{"num_hidden_layers": 8, "hidden_size": 128, "d_expert": 32, "hidden_act": "swiglu", "moe_layers": [2, 3, 4, 5, 6, 7], "normalize_top_k": true, "routed_scale": 2.5, "balance_loss": 0.0123, "balance_bias": false, "norm_eps": 1e-05, "tie_word_embeddings": true, "optimizer": "soap_variant", "max_steps": 6839, "dataset": "wikipedia_en"}
Below are experts of layer 5 (counted from 0) of a mixture-of-experts language model. Rows are named router (the router's row for the expert), gate (a neuron's input weights, with its number), up (a neuron's input weights, with its number) and show model dimensions 0-127. Each number is 128 + 24 x the weight over its row's rms, rounded and kept within 0 to 255. Numbers have three digits each.
After each expert's rows: "comes after" lists some tokens at least twice as common just before its tokens as in all text; "gets" lists some tokens that make up at least twice as much of what it gets as of all text. This comes from a sample of Wikipedia text that the model never trained on. Tokens count by the router's weight.

# expert 29
router:150134174098149153112129130108139152133086153102192115124113123087143151137112150113126140122123088144099123128165110140108132142120144159159142122124140130149062122177133124124138114163090151139169114151125111143187171155149112117119114130108097133101155161122120157160174135123103171131121137173107143095108133152179123147105095137145124123166130154109111133085164115128116121141155
gate0:148167147107132112098130135124117122113096104135130162095115139120153152116100115113153130111172106115146127140139161128162137103096124122157088101171138134083119117184111131143123144134101100140117135100163095134155171092151139155125108138162120087111121139101103119095153104159113141164055135120145114135174116130102141096131109144111163183127166146144093112074122123137148103132125
up0:129126162111160131124131133165153137148123131154175132115137104118110134120152149134105130108139120144164142113090138119160173125110169151162147108083158136124164090141111154131095118119119127159162140161118152147115165147153151057142126117143151108100164122131131138099118130104107129183158185118142112110137179098157157110157087126152133129153142107119095120104185117132114149116102
gate1:127084099097107126111117163128146088121103110158161134130145152094135115140130107135116102115111141169140150154144082156105127130101142161085147166125086112100082072137136171152179102106093112146136113112156148162111147156107115145090125135148162150157144140135126155155164137118121117169093062150119109148135148128142126127157109139126111149152097102127156115137123135165131110129153
up1:136113143087174093168108097103155156095113118068143113155132165175118144104134143121128115134148100126112126091066193103168102117155104126107104102145133151139156158132117097133101138138128166132148148155114156129155126116147127122133126135107159120108110145105089111144130139119120105104130115143123141090115110119112111149102129116162135138142134148126142157213116091102106107153113
comes after: " ", "1", "2", "3", "4", " ("
gets: "1", "2", "3", "4", "5", "0"

# expert 38
router:122122124152088106161146127106150098131143092115104133090095164105128161163108117106126157143076149130099143159164108128136161156077148109104162149165146111146151147099124123154124138117103114107161158129119164135155085132120108125134109106094119114100160098123113131132140122156129101113102145138156135163129166141204116162150154159130181110131107122106134148138121169136110099155141
gate0:120198156142099153103100154133118142085128121158109124160123063129144160137143134125094112139092106129117140107120169107159156117130130105144153117096132152157144146150147196108128118182151133158126097178162149171134130150132129155114118114133137148127098097126160153145123135100154133115128108154167138109134096096069122152131120111149115138138131126130096127098102111173120107132112
up0:130123109112095092139127135143083128144121132101123124093147110114143129165151139132139092112144129115147127161144157108119112088133117189098137115109128168117171117162148098118130139091152152137123112173144152088153165155122204124143167145112116186090118133124103156135173125156112144121150095137082110116096117100124131137150122118172143113140143118117111097114089137157147085126133
gate1:083127148112135128106131117110159149126103145137121154102105097118134113121096102132136123134130151114128093163100180116186128127091121119145140127185105127153127140126137138144100139119109138134161128129124098091130124128104140123139143120149123138124153149176127135151090142147146182174097181077145163109082157118110127169102121151167151177155141131144098079137108165159098128151123
up1:114128120130151089152102144154134145151083142102150152113092140107117111112124083144110119143144164139089084141110151152180115129058107109127143112142091155135113127137127121146121121151134148122154110132158076120134130102109178127174117108139104121133151141132130101145084139189172148153129162096147101156104145153141092130078134132130117148120119118153123091099097172131115122111113
comes after: "0", ")", "%", " —", "3", "4"
gets: " |", ";", ")", ");", "),", " –"

# expert 116
router:192148136109132191163117157145125119140141138105124166139070133093086079111120117120115153117159145102107099158147133123147158124118089169124116141143136118085159101157128117132137102079156157122124146164187163119107136142124136085100131146168179134108102129140130131143134094104117091158128118109114126101119151102110111154105109148113132124170143153101138145142118130109117111122138
gate0:122127157200114104117099124093141137146144142122152181118118127115176106125093183141123125101159111121122155122185147118147135152124105121113147144130136118130106131108161140119122085090147134103111149154174138104134088120130148146080135165148151119126126092125115171142114111084091137148132093127131144146150147144121111103129079150121154166124146139078133079103120162160113125138108
up0:141111148160094122174103132103141160116116095105110143136093153130163135164118178160143108135116103148133123093139146097097123094123118105083143187108152141134107122084152146102164108138128130138118129120081143114152095119104136127122136161171149143126140147116119131185132107159112129128111106116154159129157095128128122131179142108157146143121188103107087092128119142170138151158102
gate1:107152161164157135144110117151144145082142143088140153099175120075095150149162161153145127175134125113141100083160148144142068138143136131126080145121088147139127132160145100126145102093102090118112153130158144120151099115139139137177129151138173144145127157122150086111104128127138132118167106137120130131129148126105132103111103148134141124100117150084171121134112143168091124102100
up1:131117137069117092098117139111096140118184143190145114162160140130130112138128102104102154134136106135166135152121181127086162103121115099166111138162128120128120183113157142149133113166114135136156123105128121152125113155101171143119118110142097101135111134153141117129165170099140142095105132103127163131134094091134109114117152137117145100147103117183134167123138130082163105117098
comes after: "-", ".", " the", ":", " \"", " of"
gets: " C", " M", " F", " B", " H", " L"

# expert 15
router:114125122130124117150135098146097164163092150107126150133114143121120117121108102146142123119118157079104139141138124093105101126157106131179158153128115110125130132136090155177170142090097089165109164124098091111134153149149126116093136105126112149151105165139130139119123132085133108136120131155083123120150133135151057112169133134130117135091148137092140163073150172115131098080131
gate0:096133126097102100135139075113117119120138176118149132126149148138099160145141115116164153105139128111148157125139122141101137151136133113163140209144149117105120133117134141132113096141105165105133157104060145096168146146116128131108080087131104142096090144111134101139171118135126116102153154156116148173112130133104121073161125121137117098128120104081141132106111121172120139094095
up0:081142088147135115087109110140138131106131138152154110107112103151126104116129115116101145173128121142118130157122154162122154112092102079164101099151112107132121177138113169164137088159124151113095103128111159113116127162093129114085127175143135130141105082126127167107126127096094130113134139146146128129097171131123147129135159118142165183136106141113167119165148089097154121147173
gate1:157152162125154073160127144153150168116131134111155106109132139154134128109147139087135126158111103131140129153150118124105131129132107082171166072127096138117071123115104141150106118118114117157136187143115136106122139155136159130115100136127184135158085150132157164114108096110146071093135176163133121114127112106136139138111137113151125136110119118107159109097155149181133124105099
up1:104152118123103144123167075111129135121114140152150108140130130118172113153131161164133160138186151114103126138132096127145132156112127162100096148110106139126112117098131144122156115160130103145115070134067132169103101136113102065137131099102162132117137136082125100135149149143141143144091141132081136107161151132132138067146129105116117119127137119122089143155165077112110148107140
comes after: " |", " l", " L", " (", " b", " a"
gets: " l", " L", "in", " ex", "us", "L"

# expert 41
router:106111144130122158094125173123114084133113096145184081132101115122143102128103113122135144122150100146183136084095161151117121145119132124145119131166100138142119057142138161122123121121119163147155137068107138096106123136156097120109168160136135115129166138121134142116146129148114159135069176158100113121164147106170103133114117122104139113138122171111117111077142128122130125149139
gate0:107077153109098168125142125130132156136136104159123101131129137141163085207185157141110107167130148125106128146146134119123156115086160120152132135115119135130094174129120112151139137130096126103150122180118155132156149152156096130146125149150089133144142173133121121064119090094154115165140103176141126159125109147131129105123086101122143165164131141120120105132128119127107118149142
up0:095126134097108104109093183106139112134126132141124101119109109128121170111123127136152120043163136144142093118124140122136083121134107134111096111127087088125152143178088154115149091118135145094107127085102097089139168118129129147124163139139145122148138090093112124130135188130143160155112111113133111086139110100127147095146167097128097133139141080146140132124120165123131142143100
gate1:124167112065150154097128132129145120152141114145118052131130101130113130085138130131144106121148167135124070130111159133119139151123094100138123164108096146103074102143139134096149120121102139104129144095100141101122139142151089127106106130097092126160136120131142107192129123142144134105105163141117118153110161092128113125093121108113130163126102180108122162093113131138174138093128
up1:080155160117117149084100130126111158102139132119144095145114070119143097130145133126165107150109140174137102167139132099108136119076143146143110176134131101107132110188153105106112103116115131112112156138141109125102173125133116132152135120124099132154111121145157182133159111108157100129167109133168147114110122109119094085108153126107157151122129174118159149136092145091172135119144
comes after: " ", "1", ".", "2", "3", "5"
gets: "0", "5", "2", "1", "4", "3"

# expert 67
router:181119086144109100150110149134129145126177136133141164109136101142171177133113175108131131097079166092124118138098120127132135141136168101097113139119133105114137130134149139085074136109142157139147098112129124119153099112147139162147097114101139143148115117167165105111115155137097101108152155106177107104123086125141154136111118155117111163110172099105093155098107154125110109148122
gate0:159123129149117133125152097108176128117074152105147130121133141148149100174168125108141158099107139113144117087111142103195111141088123093106147128097142129145127133119129115151140119175130156092154083140145086140158155134151137100146123113136092153144147113113161094099104161130116142127110157115154100168112112119158103178130127095164100112173135153133115138153108157113153140117095
up0:164132115151155139128160108127150089101108103108125187111135116150143192098140105176123122124127151117123134115102149163143100122148083155136118112145148115121153136113139102158119139144097085066160143133169113105137116085139154164110115081137104118134106103135100154122120101138112122121124144139101130097142123130129102116061134135174081102136133115123125164117114154145091109127168
gate1:151128142109167140135111129104111154119130130104151118095104133115068099142133164098115126120093092125138128138109111071119114117162104115143156152149096112144073118111130102118119097179122155064117124104116112100096163094121135122115147078142128108123102125086137106106148146143115148151153152158109173127136106130100110158119140151137132092123125139130185104141152105166159143089150
up1:091105115127136119147124144105103124105156115141102157149129163132107162116121104134136123111170112164173111172105111061128120137107142154115115142089121104141147126123114136117106133109137062150095165100121117091176129116099126099155152125108131140119140130131129116138152124135110147134099095107139166140198103143114171146170143139165120134103087143153132101157086149108131156166116
comes after: "0", "3", "4", "5", "6", "7"
gets: "–", ".", ":", "/", " +", " /"

# expert 111
router:138112090119085128131127192113154169121121132083162155095075166109074133112116154116145175101125150101134110160111116126143162141118150130119117152085172162106096085105092097097106130089153114124108120101123147139110131140138167126148155140149154153130156156161131127109111132096096096122117126162142133138128138110109140106126119120109144135118142144107100184155131140175135142133123
gate0:137097144145133134113139138114105153127158107098178120139160114087143175113112133138125153089129151103106076132093102099125134126156113150128158115137113131128094092100136118133114128172094135070141130096109116141161129099111095158155138125097117113105077111120131158139078139096138122183144123136116058145097129144105171135122093122158091128131147095155120128107148139129111115094133
up0:116103139118142087115194087141101134128089155124137116100145124116138082090143126091136139151155133162102076163129094135116132105106140081134150110122145161094133152115168121118165151144104164135103113134146140126145110175098164125094111108161122094134136127128139145123114095138124125114140152099131149077090135117140186124107114098104114112103142132159141093113165149146120106167141
gate1:122109085092095123107086152105161097144076110132185120161110139167144165122129136140111146146135151139111085142112129124150091144136121122121150186141137136111111106130126111154095119133103098131173179123153129136092139092151100130101172128131128149135147120114178117174170098147116164159100150114104115150107106101114134127151088114088134133149128122116132127139154134176128149154118
up1:149137150122124182138131158141105125126115108103139084120094115052099160116096121161163097100134098097158134158144107130121138118127134093140136080148086150112105143103168172135129152113161114118128095117107147113165097132105129154139119095087135125118120097108076112108113147100122119142157118162137101128114126131137149137107123119146084117097118117158127133112070147111133155080104
comes after: " of", ",", ".", " the", "=", ":"
gets: " B", " K", " M", " C", " P", " F"

# expert 75
router:130180129092165118114129133133109131142144133106166113119147149156130150107111107126135114125139145127138132141147150142113160185138093119116092140138137178131139133138076149139159169167099128140091180128103149157163131106169128176143095114151126158142108095140108132114161170132108166153147138127091169156106134117096110102152144133149132160146174150085102123137153127137149161135164
gate0:129156134136105131160172097148133118098147129131151154144170138141134165131106112103149117104166168132185157144134121125171156131147099150114176104079141143149103128136129153101148145084095164119112145169096096110155125148144147130122090136089148141096145101116121130125109132143152137121126140144117158145169124125102135160130117151120159141152147143101098074141100120199145105111156
up0:084097118139123107175151101110164138119118129161196146148148103115172097144151139129143140103109140156138166119128135144164107147118136127093112082126130099144151156103095129092097137172121147144122091144143122140148116110119126149137105102131106117097128095125106149113141106104163126152119129171149130123137105121084153106127092100135145127129118071092100153119070152093172136106133
gate1:152117193115167114119137139123126148154111112103176109088114160175126140073119129144117117140133125155138112169161149118139167141134117157164119115147143132162097148123119136145119125156157151135109139147088126120169086137166180089111133130177090141155061117111111100142109171111108113147111140112114105107103122149147153090122094117133171125133124123128134140128151136119161160142125
up1:161144163141140127141090141082137101136149129153132134082134129164147147068145139168125158164142128153121150141125103131120196118087115105145131125095137184144140139095123150124189141146167125127091157172131093110104117131134133143120166128129085123152113104130165128131105188116100150170116123116087125097141117117130132087133116145133167128125145101130140123101130128152142155148121
comes after: ",", ".", " that", " where", " and", " he"
gets: " he", " He", " it", " w", " she", " they"

# expert 3
router:096145129121120144120153157110113150112154125113118159137141160168125129120123122075211158152122106133142116120158094113142129124086155105068118148101147162109111120104112148112138158161120121130099154143074141112148104100158130120136142101110172130137131073113127120084089170132122162136124141120141106167139128115158117142147135139121185142164103134122126121125086078154135132128128
gate0:156117114121115102126140133150116135127109150115202133150106128168136130120140137151143080122126155088102175150116110069127115131130143160139110145139180128140152175125146102141099135117135111107194143121130135077132128103117163115133131140120135126164129151153097136114115123107161071143142106163118138111116158099120116094093102108120139138162144085106121120098130164080141151085124
up0:127080114147116096123136119116165116125174095146115094097098083102140140103125144139109159111130139110131122123116139128118143105135132129134123104156140118181143097127143128109125127170099139144117175122129111167144128131119079183144120129118137108105140147142160094095113087117153144105160156085136112162129090163119133169187134136155100107083174124128121155177117110173103115134134
gate1:105102142097080136140109112122129114150110091188101144140121133093130112113107113114164160133128128138102089144104119103142129099159117118118165104136161124107173118120144158141118106129139149167125115125148137170150105107105124107158130153120115117074110128118110143088105117126168133127082139133110150128152181140132136135101151074098138131144083141175177142152124083163121116126177
up1:129098125108117148107119178136126121137135089169116122119109134111131126104168137172138159146107152173133121141123097135125121148115093123141077142148105103078168115107125128136099134153142146127098138102163141170118094095123136161140138124115126137103136094153132150138101133165144179132128110137100119094144144100104069143161096120146103087194118123141183143086134138139128153148156
comes after: ",", ".", "s", " It", " However", " where"
gets: ".", " and", ",", " that", " which", " was"

# expert 25
router:118118119149112171101146097137174113134129126098126142115164153102141159113133122093104141138145189138119090106094138127116123080124132131095127107174119100162137127174161136146175117102110128116108128078163123176136134103105122139124162134120086080123149130102111111166129121129104132111164123148087151132145138143127158097148112090076150150115126107124149124143084144130127104109081
gate0:116117142151098206147117169117114126115092177135137165134107137096084131132171112130122130149134157140152120124121158128149120108089152148068138139153151156171099125156115134104127128124106072097100113121142146114141141131109143106095125139142093128139165172140125079166133114141116116143149152128112138185154133153117153128125120137094184129157124134133119147088113121172147133110133
up0:109140170117103141095188130134093138154130127141136108145092159143103040123149116118140127125155129157159129122113111138097156119138181123089118112103112126121125060129111181100133134090135130125104131127160153101133156116121096130100131110162150140164138093118146159090143156129099129138122125136136132193112142101114146114108115134104129153132119121083096099143112096133144141118150
gate1:104149101123142140129138154139111079060119111144182141105096160108148156144141136118097115112127094128066110128135161143124122140130099134120172124115122156090133095096149127123114122106153108146159115116160152138132153133090122131107140132111155107146113154150106132108101142130080164082103157155123115136159122091148139117133104130171158126180125163155161146157138139177118097145146
up1:103125119158142110126165182139145154136115128132188176124167130163162180121136134094156138128153124129126135114177153128164116123107158079119088124096122111104158142131099104129135131124119137139114115154109126158122152132117167109124118101104160176088170131172122116117137144129103189139102089142162124139110124140135143116115141081122119148116137122103119098112116117189126115147095
comes after: " United", ",", " in", " New", " U", " the"
gets: " United", " States", "ia", ".S", " York", " US"

# expert 122
router:105134155101115156118153120134094123159137116101144133113108113105100118108152157140113131160081084155123142123131153152126122125115109127067141148148111152142160103073140095142172094141199148145113155141151112150132113138089136127135141159138122114115099151116159091153108128150105105148159158127168149151123109153131140117160141144111159111126111158122185077162146103114102101099111
gate0:150114122091141168120117132081105111112167166152125147103094155101110166137162127147111133146096096132119124162152149097122149108117170176095146152106149130120149122104141139104158097133163153115094133116099076071149127165117122149116151158145098148117128131107112104135085135105164133127109149093125116131121159163148162149139145109119144113158173139119122150170105123097136142090101
up0:107149127151161081144140153173111136116120113122139146160181119121183080125119112120122111115120112128104170130120161141132136107122084120162128106150098123112106143162077132104121150131084092139144148117158192148097162090164097134095126104109146128136140117155140179104130134115152118118156116132132105131160157120120115154126103133104110132147122148142111099153130138136106102145203
gate1:184132112108142122140135162113140100129110097105116131142139116104162121085144115116169117140121140187137145102137165127148092117162158166109127121155143109099122141137108113134132103148147137146106147098138097094132141136124135131206092143107099155149133155123153152139168119127099119124124124162155119058162087095144144131139110144176168085124093103129136110112151099140131155112128
up1:147107121086149130117094081120146118139106119154113157164135105149126154115109160079106101099082149112178133102124106114148084159154103108143125147151131124131147082149132133133136138129093138094148090115140124101128130141120128126131117118109122116122116148155120162106160131128074138109134112098105155114141074160105149125173136153150114107144166055107151116132076084130139145148139
comes after: "0", "9", "8", "1", "2", "7"
gets: "0", "1", "9", "2", "8", "6"

# expert 37
router:124138158105085120128134161116158149111109135132146190119129133109073143120134130145109181110150132105198071120135107087121158093128130091139134143113122135133144124134159122126085160104082116107132107113141122176111144145115114123135099107118129133120153118104118140158113155085103105140130125126145161102172150106119148099151093112092080132141124122151126170143117103177154126136096
gate0:119167121152114156145156097111124091121131108135150140096127107126132102153129134138154141119102189110134168146168124118123133072161144145200127105136107127139101109108128125089115111088104133110103117120145107106100129117076142134156106104153108147082118156105099147113132126155107073085103188123102145122152114137138117161141155138121142126137143111110147122106111150154122152098075
up0:144088115134117121131116113142101104129107130102157107144089169087133115166106172138105126150114117097180172128145108102114101126157093111102173137138108093143135127107115106138131130098094117133152144135111167079096123140110144148114147162105121120150139111131135108163152087094143139107132138129142128095137118132094188180126134177156116138098130127144111101112091145091137171120085
gate1:129116096179082126080134138117130127149151103139157153108098119139113117105133128139165111148077098123157130115124158115114173088115140163136125147143125159112135152102128099160120152193152100131160142120116127132105126120123118160120136100118104154125141134154098126141083121135134099155127170110132140102124148189107156182148095153118168147117134138140156106103105136183146088157135
up1:151155124149118128089135130159107121148147113085145129127147135142135148147127090108136120139135061142173111109149138162151138093163122140138132109128159138087159121150131121152105149145131113160159112123176124198123126134110131135142121117149116185161118134105111120122116138162138131111106101099105172141121093117106105134156138137147117147131155098145152119097170187184148099171093
comes after: ",", ":", " |", " of", " the", " in"
gets: " C", " K", " New", " Ch", " T", " Car"

# expert 117
router:182134111100118194146124149106138125146102147115123168165138118101095124132096137142117172108124136071132094162145089120152141167135152119120116133138143157109138072119136139131138085115094142130154108100164193143179119119146148136149123119118098108096167123091107130143160111119108134121153135150122113127103137121111163160134107142125108151130159118143157190143115162147121134142132
gate0:158131107125095146145142118138193134109157083169175131120129135111153116170109167116138118176106149153143131165156102128151140119152162110120128147067087147115147118128139099108100154143147136090146117154091140127153145115111128103138120112167141091145146129093097119110137132133129093096154152144102125133153103104123066118115105089111144116127151145173126162099104090154124130123122
up0:145102125160117160169118094138149130093162148133134152129156151135110131128112138136093118129165073099151150125106091126148122104168111135147121100063111139171120126164094148130126119149105131143124133139095152151155153108149131143082129106124131133120138062129054068111135088118151130118142143098093136167174109120149124140121125142098107110128155134120130098109120120122138138157158
gate1:164142109081109118080145137139124124103154105139134166138112138152123146148143137138137104144095112115117122128153137129067146101167115108123169132140146167104153108129143072123138099134173153136134159150097168128161102097160107145134101112115121096154157132129145055138157118132133148121144159086137133133105164128129112091091150107130148140103134119173155126114145107128105082168155
up1:169142127077134081093140124126114118140176127130109105137144119133144103158142109107101102130123177102100108135180138160124114123153118135126168131141129164116123137147136117141107097118123104137141141169102116115132147186151124079126133136152112092116131181088123122117170144126102129105152139112151149122174150187109120092109099111148125147186107137166156147120144114134103099090131
comes after: " |", " (", ";", ",", ":", "|"
gets: " A", " P", " O", " S", " G", " I"

# expert 36
router:159119089151105101109090149107095114138127180148175154134135089136148108126118145125121109095114142106134123104127132144110081136156136113102122121152089117116158127146161153134077135097144156136137125104145102140128113137128131155136092101128117143152116177156116148119155160120133093080156118097186124132107097156107137130090095143130097161132170105080111109121111182095135107143148
gate0:109137119108128132130115134096115091147104174138181182104165095126129155116146112132132169141092125137107151122130111081146069145156154150064170145127118157183115093145134144125145091103144122139127122122092133117150118143164134088128109115112141124109111117114133134110080156106127150095131153168105115091135137149129142124186122139140103110151142094126120123187117128132133128105152
up0:120129097151136136152117093145127143112127137134120120102190076190132156102130149104173097132084139161105128135112102096162096134153133104109120167139116107145135053113147138111169124090134145113137128122145124166125113159169136144121104140143124127104078133150087116082089147113153144078116137146143139125125138161135135136139122117128155128130153107138120182131156120119100148101154
gate1:132151111131096095153121115108139157135095152137116127112098099123111124135072111113124139119072174142067134124096109123143107121111141124123150122149152174134115140145160106139146107124134139118118119102164128136088131119149104144139126123136132108136118099146140126114127144154102145105161153071126097109120122183133065144150117153109114118141165166102097158134092124198096082124095
up1:160130152082149153115105144120082135137113164144117138088126084122141110148130144124126114120090139133117106138137118105115102099115140088137128099134138168127137148151103146163158100112145152170138102111156145128106105130152122140153116103083077118103154126133113115125145147176089175145174140092150096107125137178080135156097107159144133154107109139121131147137137080194135129126115
comes after: " |", "0", "3", "6", "5", "–"
gets: "–", " ", "/", "-", ".", " km"

# expert 23
router:114158125088100131110165113148150145153080076126147121119137126125098134118145139110118137094147161145111129159104126108075102108117138125113142124190157139134142142166153152174169094090139148159126132114160139132138096120088110106136184161109138118156134132100118126144100131115093130106152103156128132076097151159115174111092116111111181130146116123116131137152129111104134157111094
gate0:115127158158087133131155142110113084143162169120115154125150095136119082126108149107137128102081140116114119136145087141087137128141166111104167128150116142106112114121175128140095116142115148138117134117108153154154104133090108086138129123136178064185119170127168120137113140098145126099135173113144102132127116136140120124123116134120154083095114128147134192131136135112110083162108
up0:160111152099064166152122115104100121143142187138155124115139123168120138169136125128130128146158170105148131155129157103113106166115175083138152113127118136139126096167118105118126111101116133154130122181104160163180118135110114101129123133132121124118159183116186132138101143125112147135164102119156101154116128145131100150113168164138106141115164140146110155144102143129151116168123
gate1:130155142072131160104168147100080160148117120178140144110056157192115142152140120120124174152116159119110106110149133116094124097125144133126103154144152152145152114169144139141094143131142153124125120167151121123145139076099126091156103164154115138105125119110155114138097104110096126142116119086123109088128141160133147136105141128136154111170148133110097117122093135156143155140122
up1:155124176138159086057121095142149161095141125115154123131158154122080119081124136146153157121145139118140148110149169133139126125133088072148123124126150141077139124114144107107158091146121135136129157124086146156086090138086139105153122136113121172155135112106128173104089133137097117145146136099132172107117153109146153133133158104172102099128121136127115144113144144138098114101129
comes after: " the", " =\n\n", ",", " of", " a", " United"
gets: "ian", " American", " the", " English", " British", " German"

# expert 57
router:127109156122086113120152156123137077151085165125118144132108148104152180122132104154104117111123119157131095123116148113123089085135162127118136157124117105145137116139133166123161110103116125118133086135141116140125148137104143137137125144151108080121162111128093085148152114119099120177113119151133130117109158102120129133161090080132165128194094145111130091135117156095105101162061
gate0:141136097140097130150132144145146146135132169137156138160111143083142160101117146138109099156135149099120065109125128132151099125149111106100163162116114148092094103102103155132134140106099127077149121115131126161154125118102135169153162126132075079137135128088104043099135148151128119143126168124132116133130126102123135097120113144132160187143122094128140088139102130154120123134109
up0:172107101142113111122120125140130118108104131092173150150136097137158079154136087068100102169141141107138125131114113119145137124118110146158126128100098110139112096122134120114146192126114107078115139107123101129139111102108093137131100124130150149105157129143079124067156148126123121153128144118100148120130093137136087132135099117132141145119161127132124206119163111099156083086127
gate1:127114133106121166159134140124116158082137124092092128144164141087072106129136076128129179130143144115171122134128119117168094084177101124137132132118118152168119108131124114146115137125117137103147154096155093149137133123082072138110159122116144141210132113137139121136129176086120090115125106122114127121112093129116120133145139137147135093162123125134147167142120160111139113125078
up1:103159089114093136101109128106111086100130104092148122124100117145103135131136159144130106150098114143113135107131146119140137147129093152146140120146136136095144171117131147094110117106112149118122175147113108128148139118115180087137161065086121152141120144156084136102120116135136120126151111123122118150134192142127092137136132139134112133092168107094137142115167126111138109105229
comes after: " the", " in", " of", " New", " North", " South"
gets: " the", " South", " County", " North", "ian", " West"

# expert 76
router:121113133154149147101169144167123117107138112094112157127125139172122101107163131091127113106141131122131079152144148152130131106089111119094108116154150136100122120136157126160115139131129113162162121143128118089179095120166113135138170097098099127140093097152109135089105145141113095164139141085150073151158159081128105112124144172101125104098147130129126131075154105120099118149158
gate0:134134131132127149174142124128155133090148139090145113121096127107170149189136132083091174164142135103160143082131104120107113110128107129140060119090117141122109110162079134119108155107112090157119094164145136128150124096153152122093128102119164082149158141108160082151137140117159123149124145142124144117111122136118121166127096162157103122134094128119132152124092170107110140130125
up0:146172136114098123125137133125091163143171139153141158116138139121167116109136111134156047121131119138113104112169140114127105091114137101156151154130130090157105160089115136157108139155090149106115134157126094118139144183073107175174117106139126160146134143095094178118134120130084147111106130100108164133126119140160146096130131123106144137128126143163135120115127122156110108152168
gate1:128152144111157124143114176157163132129091130135136155138099148113120150155117165131133138123095145189116106100129165146146141122102127120164121120084081150114133151101140139182122151155154162142148134132145097110130122081133131131137085160145092127146140101133110061119140113128184119099140166137158114123107125121155116124147122140144126132127132128169148135095102089163078072132122
up1:166111122140117121123127136070121098124142103140116111113144144121165131102156096102136099096163123106113138132126109141149137130124131156143112154181168116119113132128134084105138124102128113127136126104154130141169133177127151104113149106124165151115137125119144178133096130135093132167058099116118125117152133136101075119072127069136135083099136165108133128131155160091180142131130
comes after: "0", "3", "4", "5", "6", "7"
gets: ".", ",", ".\n\n", " and", ").", "\"."

# expert 33
router:087155095115125135111146154127128148099139134124118144158110104139114110115132123100196160101147077095130130112159092147095154153132170112120101138072156162129102078112169166114125123136098125136090116091118136104112113138116121099111130112076160068137145102111152141128140137112153156120159128161103119121115152101140109155129163149161117139139105114097127168141123107134142107089134
gate0:105135059143121124135099099097164097138105096144099132155086144136139137116139164108161163140083120137137143135161139143103138162143143126159150129128096117105102105099147147189114121102104152124181150120140139093128121102085089118122118131119102146158160154141178149139102121143149105110131140125107151129160155093105136135105157122129113103137063147113115123121091130103146118166153
up0:082081136112135125175163150127102150107091102102122144134142167133137174116118101130073077151124114110101154099115128160134099154095078129126091159146129167078132106140139117129107119110145140139107142115129119134091107108122142106106133154106145135090157109168139139158117128119134156133130164147099131076167111120058110117121104113167124143125146152141125099118095129134104124116126
gate1:126111130167133143165125124139147115134170143097114096128150136145110133174105175121167164096120104139078126139092120134108100132142171121161087136131094144134087094146163159129103136155131109158091116131141098118131108142105119124097149126118113115138141116128146136131133133066137175143128153171102123134138149117113092200145124133136177164146070122157140129113146137151102103147114
up1:131174121136106166160142117172119107140117091158118159108142095165149132135129118122124069162114136118166144098163154102133143113104147130110138112105140105155128145164108109150113113121133129094102074120109167124077155122095145122163088132172092130122126101119125100111136112135168108111098110127170140124138131143169139099132122140099110129104161106117169126074128108092149152149161
comes after: ".", ".\n\n", ",", "==\n", " However", ")."
gets: ",", " that", " In", "In", " of", " The"

# expert 124
router:153113123096110109120147117139100093127139170103109110110124134138155145138087152118111125106121085116090094136135105127106118158155132091121110157164099113111148130138109166140132117135169114120104135162120149172082087166123107152125117090140116147070152100130144176156114139151145098155093106144129146145129100140112142143182132132088166121126122090166166146135153155126118165095155
gate0:140129127131130170140153117130101128103077172151143108135104140127125127096152163135159167136111155131105140161115144136122147141113080093136120102144163120124119102135131182129137151102136108106104123142112152134096099088135091102169121130136069116130132117126134120108121152152147100150117122129134121154134154184153204140158117141180141111135177155119148119090133181144110117117094
up0:131131103116116109096111139162147157143151093107114139157160115089091134128103139116190098121095114139139095139189109109142099118111133132122074113182088133136151125109124131105140094146127151082117106121160127121137138131131150155100133131101121136142087141133118149146152138135078156126154157098125135110127103113107138129176118166089158131109096094193150147136113101169137129130147
gate1:115130138113150127130159123150108149147166123136128080111110117113154130118117097145125144151085128153157111091127127149141106137150134114084141150161103154084107072138099178145107113112141098179063178115162137144109135133178134140123105122119096156125134129135104094158112128141139112125100143147147140094140146117137146138115110164135131131169112190148134110115164167178104129134146
up1:116116096101141111122080092130129092150106114172145152134125123103119130097129142127134110138133150114121149149095144109141144128139136129135153123097171108100142112167160082125120125128087133109154109101123076127130172134062172113128154133147130114110124117088111117090109131160181158119132125125103165151130129111131112141140117090138157108132112137107128135155087109067199115112088
comes after: " |", "|", ")", "3", "%", "4"
gets: ")", "\"", " —", "%", "),", " –"